config.toml
n_layer = 12
d_model = 384
n_experts = 64
experts_per_token = 8
d_expert = 32
d_shared_expert = 0
activation = "geglu"
moe_layers = [1, 2, 3, 4, 5, 6, 7, 8, 9, 10, 11]
router_score = "softmax"
normalize_top_k = true
routed_scale = 1.0
balance_loss = 0.0125
balance_bias = false
init_std_router = 0.0376
lr_router = 0.00047
vocab_size = 13769
norm = "rmsnorm"
norm_eps = 1e-06
tie_embeddings = false
optimizer = "adamw"
lr = 0.00143
beta1 = 0.9
beta2 = 0.98
batch_tokens = [32768, 65536, 98304]
seq_len = 1024
train_tokens = 318500000
steps = 5237
dataset = "wikipedia_en"
Below are experts of layer 4 (counted from 0) of a mixture-of-experts language model. Rows are named router (the router's row for the expert), gate (a neuron's input weights, with its number), up (a neuron's input weights, with its number) and show model dimensions 256-383. Each number is 500 + 50 x the weight over its row's rms, rounded and kept within 0 to 999. Numbers have three digits each.
After each expert's rows: "gets" lists some tokens that make up at least twice as much of what it gets as of all text. This comes from a sample of Wikipedia text that the model never trained on. Tokens count by the router's weight.

# expert 11
router:487523462443425473573586535471486512488475588534471509479501434555439471509553465490515443508441473397515383456523622497459493566448400479520533576534485511435496516541454522547475548563455496507500502467532577509441525393518464505509510428512605503458563528469438450546445454476562541596534490529431505475443438545507572423531491544436529510397517552580546423449456465448434536543529
gate0:482487508534538529512476437470492530469457583438469552584516524422406524494456547460529523473521581547483545414413475486430442414483502504436507534549536430572431562470567553471472468452579476487540509428533446488608493454425393530537359446455504473496465490421458531532522498456440530465456511581559478513454482499508469556497501431487577531548507469536514419528450513422515613534540
up0:488479522520547511522504445473478522483472583436465541572499528405433503481442559444531543458537574547508534425417482501447442436478516507446514552562533469549447570470584551473473475452571495478539510432528420510597490464398396540527364462441512478480481500428466532533521500445445505443463503561577456518462478502508484547495539433483571558540508474515517422516455519417523610527515
gate1:406504503436459445480435597489489475524440513523403546492448543521532517518587528492534549375516509542565535572513469569412542523484482444449492489513408488460563510458455433415446488552552459512497508494531493482508567495476483486437461467559548474556573470513482477379473476616448450524415506553523515430528552576528476501545473467503444490502558465604533502494551461499519504453474
up1:615584522517472462463471461481459521557459444537543504610557532509587593554633468627443524508529415506458460556518544469464416546478491396515493483526496530501469563500458495536460458505508503511472511436456529492485520516534575399463556481516487500464479542471550552494460398499627540445566494536473557520490520515540531472567534560543518509523520460491520517512630439589541482404504
gate2:479549511489536489467525462589502556454510477517519541590482461496514472507560513505475368559465526500413526456434537423540463528453453470387597505440465475574652476499510513479443568486565496511447602498491458438539531432567501394515569590518565449513477599518554546496496481497581565513538483522461531503552511474539537527488543506539535459515444423593522477565496625490554541493518
up2:499541453449535526423394605522493521502557468551589580446499466454455475512403451497536521442530493458580499442497457523508479452461465543512448465489486552487460532497515447532487486522494544466477492484432609463455397536510481484580446508406502516418490478606462511424386504423467445629514430545519524496450450474449522524554383567478491528543556511501500468490556537493584506494485
gate3:565528499644476508519509469520500507531561511480569492446570515462462498584534567643483518488449477451567537451489488564432512485514497540548457568453496534490510537520428541508518557537556452418386446553490631493537536517559549494548579592533496542516531500488536409456482488443490497547513473612456518554482540473487577356614455563496505545515589456460444470466482370506514467494516
up3:563519483618483521519539476519487492523544517506552506446568509471501488559513572600482504501450474474611568433518466583460521480507490543537435546448525554468506497507470506524490544549523490406362415547452579519574534518528537524571564595483495544478552480497566410465501522439487500508510460563494472595490535523451568340610502580503504571486592513418450460469487374492543443510507
gate4:465541479501541428512577546515531440484543566569468543455422525445449434455465465459536495513481604475458514489506535553616504486483441499496509574542496496516451470495574491522451556438478560426562482539558426516454611429473440493531431472536529530517567484574529465555468443501481489430570463392542459520428596480499569583456571332481449592455480557480487461489488435453484456578477
up4:525476422475488663496519485430508522430513495501582475473535381545537512529585492500505521529409498480448502436581486504536535466560440517517476376426523390498450440518445515526549533586516517549473373457450487507558451554513520496532560503437436454462454461538451501491535581559445528562478583529445571474482435501481461466491534523471476398484459502441517539499411537589435481450480
gate5:485481520399580469410462553485473449494462487513420546500486437469511498459436557463470504424449485485544586508475480480555367491491432484434434539511449495532474495423600423411573474459427511587508495496445447474472396466433516479557474521481620528499444486538514465424473564483535530555500466500539464475469486535451565587488604526536504465481414557507495464548574580445645633571517
up5:517550501538389568485560427547520563498516475434607463495540465542489487508558432509472488597508505517409412432526541443509609499458534510546521497502550509487511499551406539657401478567587526457493460486473533582563488499524439427467542509529412444474601526478459490525488440490513464492469532508513549490512501424560453437547363497488475498499579451554464529478390457553430397428490
gate6:512549531403525553517479491478433401482587547494476441536449429441508401468422521385496518454429537448571467491455507429617598472504407510463487562435506537525553452485558424448535441484463497558460442497420447523543440561382543594474458512361447508448456511457433540562528587483524481519506540383601498519525409558519496495448592447503503513466453522473511530541446511455538554517491
up6:507501509440520537499426545486433419531586515468562468476460418417503436512436516344534488424463531443579419531415520473588600542529469486463516545516463515509508481524484468430538457456504452539446521434441510474493498595425515576487466532378465568462486568438430548474443448453544444540478535404556534472598452471593454569453550430542473534526460474573460538519506535486492546452506
gate7:483450451490480481444462579479431479420486489448439549367641443545438478503491521428511487528470494418461564483511480527509542463410464540614498528490468486507458535489418549525546532576529485496474459552530526529530456425475414508580505490622579466564508383567444420437451521462404436535498482402508566454446531475488600528495501523436529508590548535520438461526369545476460495500467
up7:465438532482497486474470569547487515478568471467469456382556481544514513486435536407560419532517385489522599573532494606593524557474552505543493498603432551464506470472465563525563489494505457530455535552530493512545489446504492500594482535549528520512606505500483477330412476463439501546479476437425554554475634470503581561548573493510475502633481483550387508500379531428521537519477
gets: " |", ",", ".", " and", ";", "3"

# expert 20
router:397470454522493494528496494508464562468448587495546440521482483520595533449498516536432528535422478480572454498493458441546463408440523539455590577451480465491462551400590548488483461527506462511451444528521546551490487609473469524529521592523602579532535484420434420500453585596479523572412455454431495482507603499509531495460605553471445475492549555511428466500522498500475461588544
gate0:568464516561468557459493534544540429469588482496561489500486436467482436463424530456486484468467463509516444589452461513480491589485541524523505631462540566503540479542432526555551551494462520604499447556492498516510477566515579577450534518546469492455512455436547397463460535492452471433564478394566482510528515501471457494505547465551495559557493461456513453609442385441543431509456
up0:537470501547449530487497535522535416464580508508554494491472461465493430477425567446493502503467456525518446586488472487486510566489522533500522634466550575491525494538441516525538562530459530593478439538495467539471490571509556600434502504528477527464468440471529390444461556487421483416571461382586456515536509493469455475482565472535469571530492491448504440622433375431528397528422
gate1:531450501506477458543417551449508478494446524485517457533559560478427477513508480431530557438514542480518541484538453547393576519523469537463468524537499591481544541547524468521533575468513518400473448433461446545500492523499500529426517516533530477513445489536491502434504531543397439443569558442503465568546523498516481403504485558484502442509576601438541428522476460466488517422447
up1:512500484517511628412624471573528553457554420445485535472515455487557525464445501604442476492458492544497518473373497520522441532495494519510479500424513395555464531457522559579509394459532504599544528593470585482530444534509497463544538558455480476500614517447473486568490485543611552588451516585414558445485428512477521598464512477508506512514462393567534536511538483492582552567582
gate2:514496518506485561388553522458539494461481505485449435514476513535494534544509435533449509480531447532541466452381475463528485464503366493517414559491478449502481514485524496488507467472526546610606528452591627534460401563485507447414415498336554509504560534496447498496528515530548527465554530619479479405476472520450508536483475411502500477520486390534541493417466498521619528388512
up2:508479524520412534605547562497489490545499502535496495417603631438478468438488597461458564581436496525520582438535431494449526457470540571499556536535502518515535540555534465475427468437514504502401468539416451601531606526480488545483510505583546508500425479405528497495525494489393471478516473472500519602557498489543465440442537574493568530512572546491458448611573494519466527561524
gate3:524574517498480581400584518474605509477462522508489573485438593473431525379357460490503498525366503471411534435454565497533541519518451501463475489516463539469472459496496531529515488487464549446539458523560450527541449445493458556550406534466571483470512462475491507457422512571480485485494481555482466545486531545418562551526564509515525542410521516478465455470462429475592556533422
up3:507554472515454598391588531437574465461459536502474546467431607481464546413384471493472535525376475474419507454455524486531546490510433473450490516512470510467479496497494517488532473493470561455502433511578462553511475496488442537545385540453594520468486473483459491448444545573440490497536487543496479539508541563434562543494564533510532553410557516467470432467467414501588574537403
gate4:502490480447559507467496541467459444558520466609487556464462480558509506481500512581394521479478548410393507557521595480508502468478487531463453535442466581518476517588521513521448473441518508504479444408572461476432446496428482478482550481374489405577349423526396482466547579534468393461464412406446580489448536550505487498607507567474535493524510495393528587476473495392523514484378
up4:564519467561477504543397471548445483555518465521532541556531471432502517555516462524497567458547535522493482538487544541521483513461554451551493470491463410553463440490381466475554485503482469545504587466566518463550545432498475519471586569570555424537520596425558543605587481477481523465492437505502526374437477523536569469549452481490517403546516480481470597446498535508463440465548
gate5:518464575472482554415539574486575461526478460460469546494483491524524504512399524584411549538491514445501506436469513574523485486475451571517448572407539465468506446525485535514442481457460573425537468599471541558451411571481445458542528596399499372576496449520449453529496558539510437501463416578493554547486468505434490542579473498518537493451555435467477484509441469476593448506446
up5:513457559489470555416563581471580441512474472450472536498483491525549518509406532571407558550485506443500498441461499549522492460464422571497449582402550480471514471519500539519443489447458581430519448601472540577433425584489442452537509591411501397564500460551446442504508584549500456514481425571503547558485467511418476553550493511520525506450547457473480469509446449475597453527444
gate6:528543563520564542497501464518494560528520576508606527574419508443517504587492510556545484487517519545527417515483466450492452457547561442579509496468527516500478476461485510392439548544481530567520521534516553435514553534477522502529433511430473482411590476488617471559561534501585544409425464465555498537536453592444396461519458470534442469514411554458462584481497525442437372518576
up6:535526566553552572512516492519470512525514521495624504531466526435528504598503495549547510503519494532557433522494444449487462438522572405611513484479505536497516493468500510419466514475471520525483521558499570450522576524513516474530458536497472485434595507472629493528572570485578540438453485473537538553531467604444395490497461520527461456533401570477442573495542523465424404542592
gate7:449484502425465430576544441500515470468436552451511517466488536493550579443545519519431574494464369469491451578506507486453553554440560539472446529633438486513557570502521519532465512573569491540571481601547467500469491416481487431456583565528564508500529545535518471437504441554533564546462527534454541540521567356436539590534511450530462549464524472541471530496488554557558530567531
up7:487445601446484485561496552531497464507481520471595540396493443503526498510485601483450563484432497570582420576551404605396549551517609500597476486471585627480503431493507573522478482564540529492552544639468509488456538476460585508450528490403482508494573456465545495458589514511519497481461499406578510613530538467509406488493498523475441556479524529495515465516474578382493436529513
gets: " |", "\n", " in", ".", "-", "|"

# expert 27
router:467520485477435451524541390436510498460518505578499536463466582476475386582508592386390537522517509453476533451457493455519441464540526522569499543469568454450492463580501544487502493491553436530528472502558496546460533453530445498479513491489597532468422512521370456476511450559518467518430478497446515474462498526523504497444544542495448511536434476448485529459503506553419433471500
gate0:473543561464501529484525457439495457547479591500532576483462407563554485471522503454586453540570564482535444565508526435484504487493538549527538459498575477523468491550508573420482533602556491507566536481424471421448530454518468543540523536449480550474488521522407431509579556505532487514484400520607472400515447441547417503535481472429457512502399469557494505512556633475396518432539
up0:488506457546492524554531503469522518521507385400527470431448534408408527512505501529411598495513501496503558400384466488471510473461506504540460580474529557390536605527451391522519469454464532485502442534560524596477533487516515477365469500525558471583496562514545511495557475400556502491560572546383601522517498499454520509562455514500445395505516428515465557485426516490557586501428
gate1:516610524465490533391536524527507508549434536559517524480431402541644525459556475453477466526455537526508403580586476397559508503532464604478543424549433461471361496538553567488491501518542483524461512459431584392499507432560487498517454609373414514436550472479513487466555550539521505524461397522532439413498431493510440448440568483471517529486424468530525525503599453443470394481547
up1:452480462497470445531551530520479480540466390483464413460500592393474517519454524524416541507537435437487517445455466523462519505480520480520486592467490559443562548540476475484500480449417588488483445592625580580441523442494526456381467447540561558521462476484582558467560467400541496465544574529412574556524587476434450562535500525529448494561535503548365558534439459493556456535462
gate2:529569564512548560529528428513485542561548585547400430555557515550475435506554550428521395514547574511436538482552586477553519452494518447540454455498553440463478537490492512483537578504537447521470533495515510477608562547568531564585483495496470547479548516539517512540526499433467563457568554440512378525566520508481478452420438512413562533557504547489612478538532475515468491434537
up2:499339451576519448503440561469475440452527394461511443414554499471470540445516516531560610462505476532541535589461469506361528567505513454491492523542548611611518593582501494475503541509505410494498465571539420588449517501462469543403541464574463463591437550477416456507463449449481434539545523558460559570496548423475466471505458552503476523423600466540434527545451563467482612528502
gate3:513492529469558524520456484544442496508503525558492567504455492502542498414466598346548456458469463442525438537513451473485469500470514459547476509478591664560582531463484560427603508522497434482465554493463369523519508536539506522430471435485571548464531510484450426487459509545526415495472541425544474487476533482553549428508585485468562586518499537475438481506452536499506635528500
up3:468427427494489517513575493507403485484509490523524363499636542495533440522501507570521454559571508549466571520425500572475506462524548471488567523423445416435544464527529403518357541467399560504520357504552517585497513522461534488568533557485521479477384523546561558557607533433382508473583520470582559565530445494468452537468527506457472458556482461461479486551452457465506426562484
gate4:483556451496519579487566587461618488522505485564497463494455542517559437516387512440477480491471495500470505468537443433543443592542578470488466510469425572560454513489550530488509457501520556543464531498491422420439521472509472540554507489412496528445534404437562406523530474478508443487482439531489433500510442514492519383428571591462457456610501509540548536463599465450518430490499
up4:520409535518509425485398470515407493478497543473479542507546462536457585469658459581531511554519487535541502573514550529452533400441414515513526468575578429488478540478462501493539533510508397479516486508506566589560490526464486496445450493580489497590457567569436594468459543538479536496486554515496547473493578516488472583545436421535554553404503538507438447517441551534467564478524
gate5:523431546539531475505395537435423386528545480540488497460522502488528426463557511426477520459417426463437437522509492439453553499483473541488576535411491541554533541517488560449512465516563475587414488538503380499463510510501545528510541531440417394500453453484458455511534542563547380427378364453531588468507500521536609430416539533471459568461538466496533537545444524408514510532452
up5:544552572502443409563525489484471427501439521481552522480515597414406433469544434506615553489486513474511438497577564546424514469484463477474525430552422566544510539505543524485459496484607552504613568484457460475524477558435487516450544517524486503517514501473453605476450550527472492455455534531510449506559393505484529479459492398538450494520441565372560501557540511484486500448519
gate6:583507505607562381583456539404470452564616545499610482588457443510405457502568460560543437495567597518492427453475568502466458440403432502530504492489477554478499508493452499441427508448495496519652492442500476518429573558522594492507547501561508433513603520453451560559443435517574505511515454516519506415419480488530536510500469447543479497643456560475524544437533519537445522409447
up6:467412471504468552425511509538483538454449459548439558471600525509547557481462476482510513565504439517545589544457480504480532517487514447446423478487541487554514541525489419580541514532494513510407519562561471558557454468454437543465473455552548536542441514480573508535554529405412554489545552516492523596571485531446465466619484521449560556477510519578465418553484555505524518486539
gate7:539514477519464547450544418502510484517476538412439483561479483495519448546595510471510395528575537505500526458453552444538529374516385464520533447530555437495532500578484494488494514533458415511491485450552552410599533471586491504529421471541551515500585537507532557536608542440487648498578551497542430462551537505468433494490449479433567483540530562546602439543504487550451540415505
up7:544517510511485421518438466523494533529490514442384481568380488467540505530584513459494392464530512464512418487507625471546499466477422517500538494578520482473575514597490541489502502557460386462488519465555538365545556429585538444531442523562537515485592543444536529510551524478598608473467470441555526444562594464462483500540485460442532527547539600523528510577532487491420547447470
gets: ",", "\n", " |\n", ")\n", " was", " is"

# expert 41
router:462492556502451563441481580433420526434473593531523559426531497568532553463503525400496481516485391465432455490523546531584509495480421483528449582534480566458456576542511439548524415522583494495521382475514582404469424444474395397478505456527570507523479508521513435488568531497499461644592493529526512398409505487433512578438499499494432427539580467548445523479451470494604530528452
gate0:586486391462618497526482517583420586525586433583516467521507467502467464496541541566490527521470518381453451424490504485488434528508457517509529543444465577534544502500468565569520555484477457544465460483572501494426490422503500471554519463497433460481581557525422509494439543493610511449527381480442546479484487468554538451454553502527445513584479497491452523482411489467506442484446
up0:443458543540397531511526523370536414439443557392484502482498537500518544543492468469529502457498509584540580588500491548431540544534544446542507510517499403452478530512525468417556483506557491464484511524415509496529533561496489539488447530520544542542370469483535433502554497499412479512475636478537452538557536525455442525490485480476581521415525490498535531485555516482439525530483
gate1:455567461515517510490540545482441568443576490528504519471464541561466556508367594459476523511520569585552463491478531560575583437435506499386479473538519573558486427469479457533464464443488560552604525533571552572501442511455510453502500430472524576516548527480448567515480501466467540543513528462547528508500490504548594534542423482499501459587488484570449406586563561500617591545629
up1:452590401531494493526553523469456579393499489527523454474469584534472574571427649485522506510501598485541422536477480578507615459495529473427556526499480529537519496477520509509529498456495497464551534574557571566480543514512540483513464441509501603511550568488466546522478559510483570504523549470514527494558503521528593522534506431470512517593517522518462424604581558527552634573584
gate2:406466517492480536512521570503402451436469458445515456468480553527526519614468540529508528491587492418514441521507482504543471543557552483537517599518490563472499549496489515439632524399506463427466533586468617538440520516555433535473562507544418614543493536515541402460441536461535542589516594547417508538505466524460501475432504515530459518537434548478457534477457564484471539523544
up2:436534437454539484495512549564518527495580489483542535464418409485484449454429479488520458570497568413474446440467488454552502523504513553488539513455416538504594478583469509505546572470466493439543507471487524501464493450535511548528534485513385548501502546526440443479454481450505476538493480515493458529427492419496542534525503447468505495635444474524487478498417483478460438452462
gate3:459440557580534573515559492445564461485602535461577490515433429489554518501459533491536533511445521470556464590379502491490530553566480459545430544513465501420497465513596539546625532443559459567529511513440429484505464500526502499512514503450500531483538483547509450549489576510549532560459556433506424478548527455502495501465507519519432576469524546551546455498525501448531508541421
up3:543555449420469424480436504573445540531402461549425517490566561509443468499551460519456448492552469526449531411619504512512466448427516542463564454477537498581503535481405464453372480561427534442472483481562563517501540493485498493494496498552495459513466517456500539460503416480456471434535434569491577519451483545493509504542489480484559434524484459451451548506466503554482490456588
gate4:402612462518571495485575580470509547479574517473503585483353451530442522509414530487548467547501583506560437491473513454559568484548549522480548476519500526512547529504530484469609493449488521432607583551480576481443596554466512551475482444443417647544501555550446474467494485427484489616473542553487486514533468458513567536521414451461538481610426499476480516523573538430534599487553
up4:390552422468490456474509507495471502417564462514496515445473457570489576551419583458517532518552505488499449525531501484592557426449506466480545514504472541497505464512541575504522517527448519470547499524555522529505490466495433467579472432544456600494528495556499500485473546475443555608506443436532594498420569518530619560556502505493515504589549611496474381540518518502599608591527
gate5:479500442577476571540566529448563535384457471409594554443490470468499571505399472523523472559484625444515492494515481564522608466556507530527493460501420448555480525538527555508538500472467521480476551592459554494453481571528539489592420479544384573442501575486498509566524548538473488558527608472515550493515527470446511514533446384513533518558472474524494491515497501520427542522490
up5:468488428572480557507523534475530519407480454425605550437535464470506591506388435522494491549521610432514467481529483552559600456525509531521472441510440469547481516539497570548502500485472526515486560593468543500483451562508506466612442482555389558446491560498506527551499528524481505582535559457526591482465536459471499516566411442543520503573504495559507466498468506513478554525518
gate6:567390494513509559507556473436577474406470505389479521549441430489487498443408478455495519559346493511466599520506481451468451482532500557448503496473457493599499465505534529505497515507542546490396481476532446519536406545456459487560440487462558519434517448491528538547542539561428493533515544559529428538497506529411500490476608479499536533498405521446479472518552446460447500569363
up6:586401499500505550489558456421574478408466508383483517558418456476493481451447487463496522550317493527453590499490498448464467493542496545424502501480461479592475507511543514489485520493584529505401479481531436535526403550457476492544420507471546514435535468481507543542517537595425472517493562570522408525526503525426476487450597475520533520462408501477488500529563447467437488555362
gate7:465503425474542578483538516564448529420540514460633507473468402398490449452400496461509417560489543458429460503471434388513527550518515664447466451477491540570606529487464588558531536423597498488557564528512580518414480556481482473560479590503454524473505601559469489510465500571532481580504518480575444491474479393484525469492529562485490535620490437502508475494525538493466496529535
up7:519441481554451478388417427486508422532462440549472483548581514511437502548594443519427511493513453474521519457506520538500485410488469460476528459428517429490494472425432464531347533550466554555476453457564514549581492479536486435528536400556600518446502513498518518560439426456449537484554428593515552414524497540548507551542467523569518477432566451581450483509460530583582507467546
gets: " |", " ", " —;", ";", "3", "4"

# expert 8
router:498508497461484451450491464573534474450587448519480571449488482454518445518504517538490487505500399497450509452515519470608437480526562492563542593550478558530460538452517535556548498501584558453568437441566517590526455525471404469543474452522481547603460511543500566414450491526615507485405527450524478532470475544568521430458463456389492580520531497448510480549464519427497518507452
gate0:453541525550503558485471523450498547556458471568490488528544526484549538461393564463567542561481609544520511496542518518425494454490447468476501488485466523586416475486553505589567362515516520578486609354446417462493512535393466487460553470416476557491481493487462463533533577492576411478442490485488537474563488432557477466460574517375474474564520467547520478463511500561497547446484
up0:414478500513552566495468536441497560514545476557471459488493520495544601502396549464517529549494562536518510520571528507461501516505470487465484501481478561541481490503515551549592392524519509576461582397498429505430504567429483483467554472462455515519490507486435472491522583494575388516418483463483580466570553464545446500429602535396433532526534490540487488468522484552511556491457
gate1:500509525527610551473440461459509429579533608485550538478556519493426586431400479430532521573483485568505570436582450533498486500529401473567603435520529463489458499429536461538551490463466489382474506506553455521539606504511489568551458465501426477538570416451454532525431484502456490537485460537524413564576501655501492418418554488535489524400522586460480458530506469537448526488449
up1:532524484595391529479534500471485494438399385492482474527563484445540412502565568513465540467489580409443457486482505516542487423515499500480477522454529521538423531536524516523514494483515522631547468432482536465544426490478517524465569461429512544531422533528467510514549568565437487496561532456531469432442410406493518469507473544454505414541540454506615464497472483516602513522542
gate2:505465535446499618452584445534488510456477419482510470471550503539595534514516518455463598540482519495421507529585471518506511562581547502438411467527590595441477523459571568554568593440572530481567530533467376529464489518543526489423510457487526492441577477546430507465479541568466537579512568475492486534577528570494435418461569531437477506442510521469475496495456539558514490525513
up2:472450509505540589491558511496512533511517434523459458485424523493582614516494461496434521546488475556477604568483433486506584579547582512414432449456469589427508497455575481522539576476522497418567518580497413520417504516503547498416576465563549470472526478439502571509485518550456504613518550560466546588512494632427448394446494513518482519438479562598491528525489536492599542551474
gate3:477466519505527522513642580507499438524517599486553555456457496540533436526323384424509458621523551509515555465525462517566506545538459492483500518472564509442567470473393531501550420452421540551484485499536452506478494459507546568579414462514523537509470412493633550584574510465454552529589504461587415519541502563350484508449604513518433471520437483486430454491556483384565460557488
up3:470482514488522559508628553523473409532563578520576550411474492574484419542327457387531507611513541497507563476567466542557480574565440478515496532469578505414571499508415548521547457436407551509458450533511424553475529472548517598629412454518504523510532397523607501529534524430471557545568508434595433516577523574393473492462604516507452484515448477438400441490525473410524486541475
gate4:472510547459589600494517558519457483548598496620474510420398522565487497523382537408523530512494482497543602597523476427519464610555498510471513543400445637472523466494563493528510503424414527470447470553435480548370512500532532523590475462530505508423626457477572487463458582477528444560477495453535517547573516524466525476504606550550468524557477500416459473475540458446516505520456
up4:486538475537580580527569518421468532523551572520465572463327478533467526413382410444536505507464469464514585609502494542493520600512449541476483488434450584504533475467518457510599487472502523523561493522513462483444512495469516489561446440499509484409519473497571441549500506498565417577452512500574541511557469485406590433513577502535445523506461446523492547421568559374593543511451
gate5:511450542575587580511490501461502492495588478565449466533434473554461486463479523484516435445504447517510539546535466508586530469533407540536578511429532633484510396479570506589589515483366495556496473533557508478523525430494526500561482456469448407511526456463589520525558535494490420513566445462522497634471531571445563454453601552482491421484507464450638479495516415459645493619464
up5:501529469471434400494516498540537539493385512407533532496536518419584523519552410558470534541509531491520465457433526456440497499459595473435434485584411386516472568480427457408395478514620491473525531457440545472484457543471515459413501540549548569483461525505461524501467426556508572494450543570466490364467454443504440542543393418549494566495453529588378556503504586547403493404542
gate6:582421557523519548524510595572554552438562525473494555471416472437575475478432347566504466527494504500570574552505425550435473585528563516523463520521464534504521468546444607562533562479486463508525451583449432563558510486522574496557518519576549432511505479504594531460561441509554553527482547498424494522550509519379447517491527554493419611530477546520490487467503518440490447564515
up6:548431511517570545504481584554530521426572534482528565455491501427538513541389375558510505543484513482532587533539402572455446589529518485515511531519492510505538495560449605592564546478514462510507442569475417572559530506546567514573548476583576444538468487505552564454541471534526542516521508478440508511565477574411477544448557574468422590525500542485480431511482511443457441546507
gate7:482481506588589460547480537546570545553519439605477450589532498425557584561544531562441497479455512477509509500562445462555414551467549470434497498577353493457499485534485387469428432542491433580465532446479585453471445513499469497420602454507456503602475548426515604505431515590556512533553521473536481429366472567504520497521445516572454520478484562537536506525541469511511540478483
up7:527510493439415536472543457447421442460475558405533553407472496567422390446459488431572502517560494527474512486437524554432588450527469504601481523426648486557501522476519602512545572455485560423530456561518437528533552480520527527584398519507543515412520450561491406514570472395424514475486501529473513548630523428492491493480512481435555471533502433483477487479451543486505470514539
gets: ",", ")", " |\n", " and", "\n", ")\n"

# expert 1
router:428464560536467560464576466607439461514549442517450495447511545485501472470458443486502541460521503537440571440546420403554541507513517470510535509555471530561471380520557461559475511583536455454493416435493533507560590522522480379536546447499472439581527468603547462471451529524583454469495477530401466564442542536488457468528496554436497427438531527484381460496421503488517513518511
gate0:570462543501428552565509471550414540531547489475555488464443416506500443527498512450474519492419464493510469550491439459467539473474490493507569547473575607640596492525495540463448538556515572532423491546495480461461374583519515512530482424431486529468521612567439549522495475399464549643538539554565477475510523573482439445512446600601498477453491612508561449536514459525407551445462
up0:487531452548575486417513528442538464563498549532524528568460574539464499468543509466469446477528560548543495396495584559597502505555508475492450437510505371361448505441457434465540494479572370545539539428474501518517646524515534515475488564488503472487513464402578500490539457592484448396525484518492501503593504421529469559495528453405501556518542372556514517465488502471531498455552
gate1:536518470590602590510453587560565578502475442509590455483534410517568540457432533441495483539522515510440434538530538566547474430527508532571475458500414519498538511495457493599458485400466544480572494496531615509524509452530531479483452549494528453530613481460569554476480475494475524562487489486464523452424500394535504525511521487477489519549486491513480528401529457572549469472525
up1:482483555429416412483567419470466441497511556485424562544443572449424429519537442563482492485443506491572553445453461456431530580493510475424535544506585485508482494503530495415538514578538486504449516522453376482484491563458463533498524458498480542459397521510474475526534500503524500445494541525545432563595501600442501463498481497546504486455488503495516493583468534422451550520477
gate2:494457555476499488482403507576475553583492502510460552538493488540514508586509653492356515429574413439504426476476433590482433515557531552497472571495555568468598559585396528495574506496459486533410539534541532493431507479579550509481600499447567507509568506551525465484466462461546575545543436571498570492555516482519496539526456547476384492573572484455491404547511519522453487440576
up2:457551462454537457484517463460469567470469585468487410548555425553484581508487473619558395490537433533500469525476542489498426563443556494464438446508449486480467463473474454457443470488502458438541458505504466529505444500480481493533443542478534523518460563514459468476480529453509452505549606488448534596468574417538417553500441481563509475548470504530464571495439476430553528451479
gate3:556459548497536449519453438521452527485533559517480518594448503544501519539444572507389464476581458477534513461522432522541477572455445524498489603494472580482537524521495538458551545482504510529441548514513493524497491576556510505530439403465576504513537550488511533543539468476514516637604485593516522446554479474522566507456560548512450638483428469494571429584475458496530545507482
up3:563389527513509459518539496521486442491516491534550510479448616420622369512558588438439539457511476486598448441568453511497591446452416505510511510468513496507535465566490501399529556474525514549455489453492499565463529530471474483434499465462528537444535509449477569567499456530438506468566401487616458434510520522487561432494634474481467551461533459499467431601514422579570422490465
gate4:559514538508493421534488405565607500545389466536457631472474512496610439379557511460527531479492548412510559479528482516447565541474438594538528528594542532391421522554537463515554523535541491511517565504553495464483544447587494478470432442587485520490581511555498453439461484545531472555531411522544482372533545424435623489469550538538439535447429516516456488451576455582472489570416
up4:448513482525502538466565534466393497491582518404570457456477490469415526529450426494529500537479500536476454509450528458584543472513507435457539454418482424631549496388445590512462485505545616481488459516448508481522486562405491528545514510437435452488466498476418581564537493495495474471433526485515467536419433602537416479526464485540603511473526532549620498496454545493519517427472
gate5:555408497425615586478530519475456507468548498509556468485502505532514577508515480438435545456537445539601476494584441516570456485538539473514455544553511554508586496454397546480556471500456534562435432568607451584518535559492543496518411530472495463445524543406518581540534433461449523512589508462587508566529437515530465458472549536487431546540509473471464410534483416539530488503518
up5:435501525387431543434569490570422468499488536528502411483583503500542522558498539467465487505590479466493458484530465464541406453476510423493475588447546562506553444501554542500519435517485490428466469537506456565469451505493493419490574543458549547425446488576510478535487560456499457469600510459575601551434462504586472573457540518469524516588527563515467397582448518483562462469542
gate6:568569492575540497553455531551621575485528446467541487498445442522513418483387503508467367561471460495484461511491499534518488547599470556483433523494506545466496534543477527548481540370456539437551541484465600490484420506553511556497415464425519528481555544467609474478414462416516521544507541509418420549533511397502472508504419444629492509568488491544441527512559421511538530507441
up6:485578451504526457540484519494597529467551467494467468443442508572496451503437506462520386562533438514513489535508547503570496500587428531436417521462512530487478481528530556575470526402434528408536501447473584524469455460502457539566404452466493521486528469514606428455388511430496466495500478457439457554508483392532499553505471396603512504583493526552408483506573409496561507561443
gate7:387551538499526492477590596537488535448430518559422522545506491499464516486460497537527493580447554522427479511461486510432450546492488539427535581545485481559551452500454453477516434519504510479492498480490446464381520413408478491509507505545482565496379413531548463439537537522546550520353530526485436546572465516505573457519543434498462518501410504530443493417463585441408498484586
up7:637451479490490553549440402489553510594581510478571535470500474482540491462474492472456472473527487482588566434523526517549537506484502488548466403453507559420420543518566584531487594437481482507535555505509576521607457557590516524471457455454513440516615571467461542590484466520463429445652450501479511451419532518496454500471479557503568473523558478510576514537530417490619515486394
gets: " |", "|", ",", " of", " October", " December"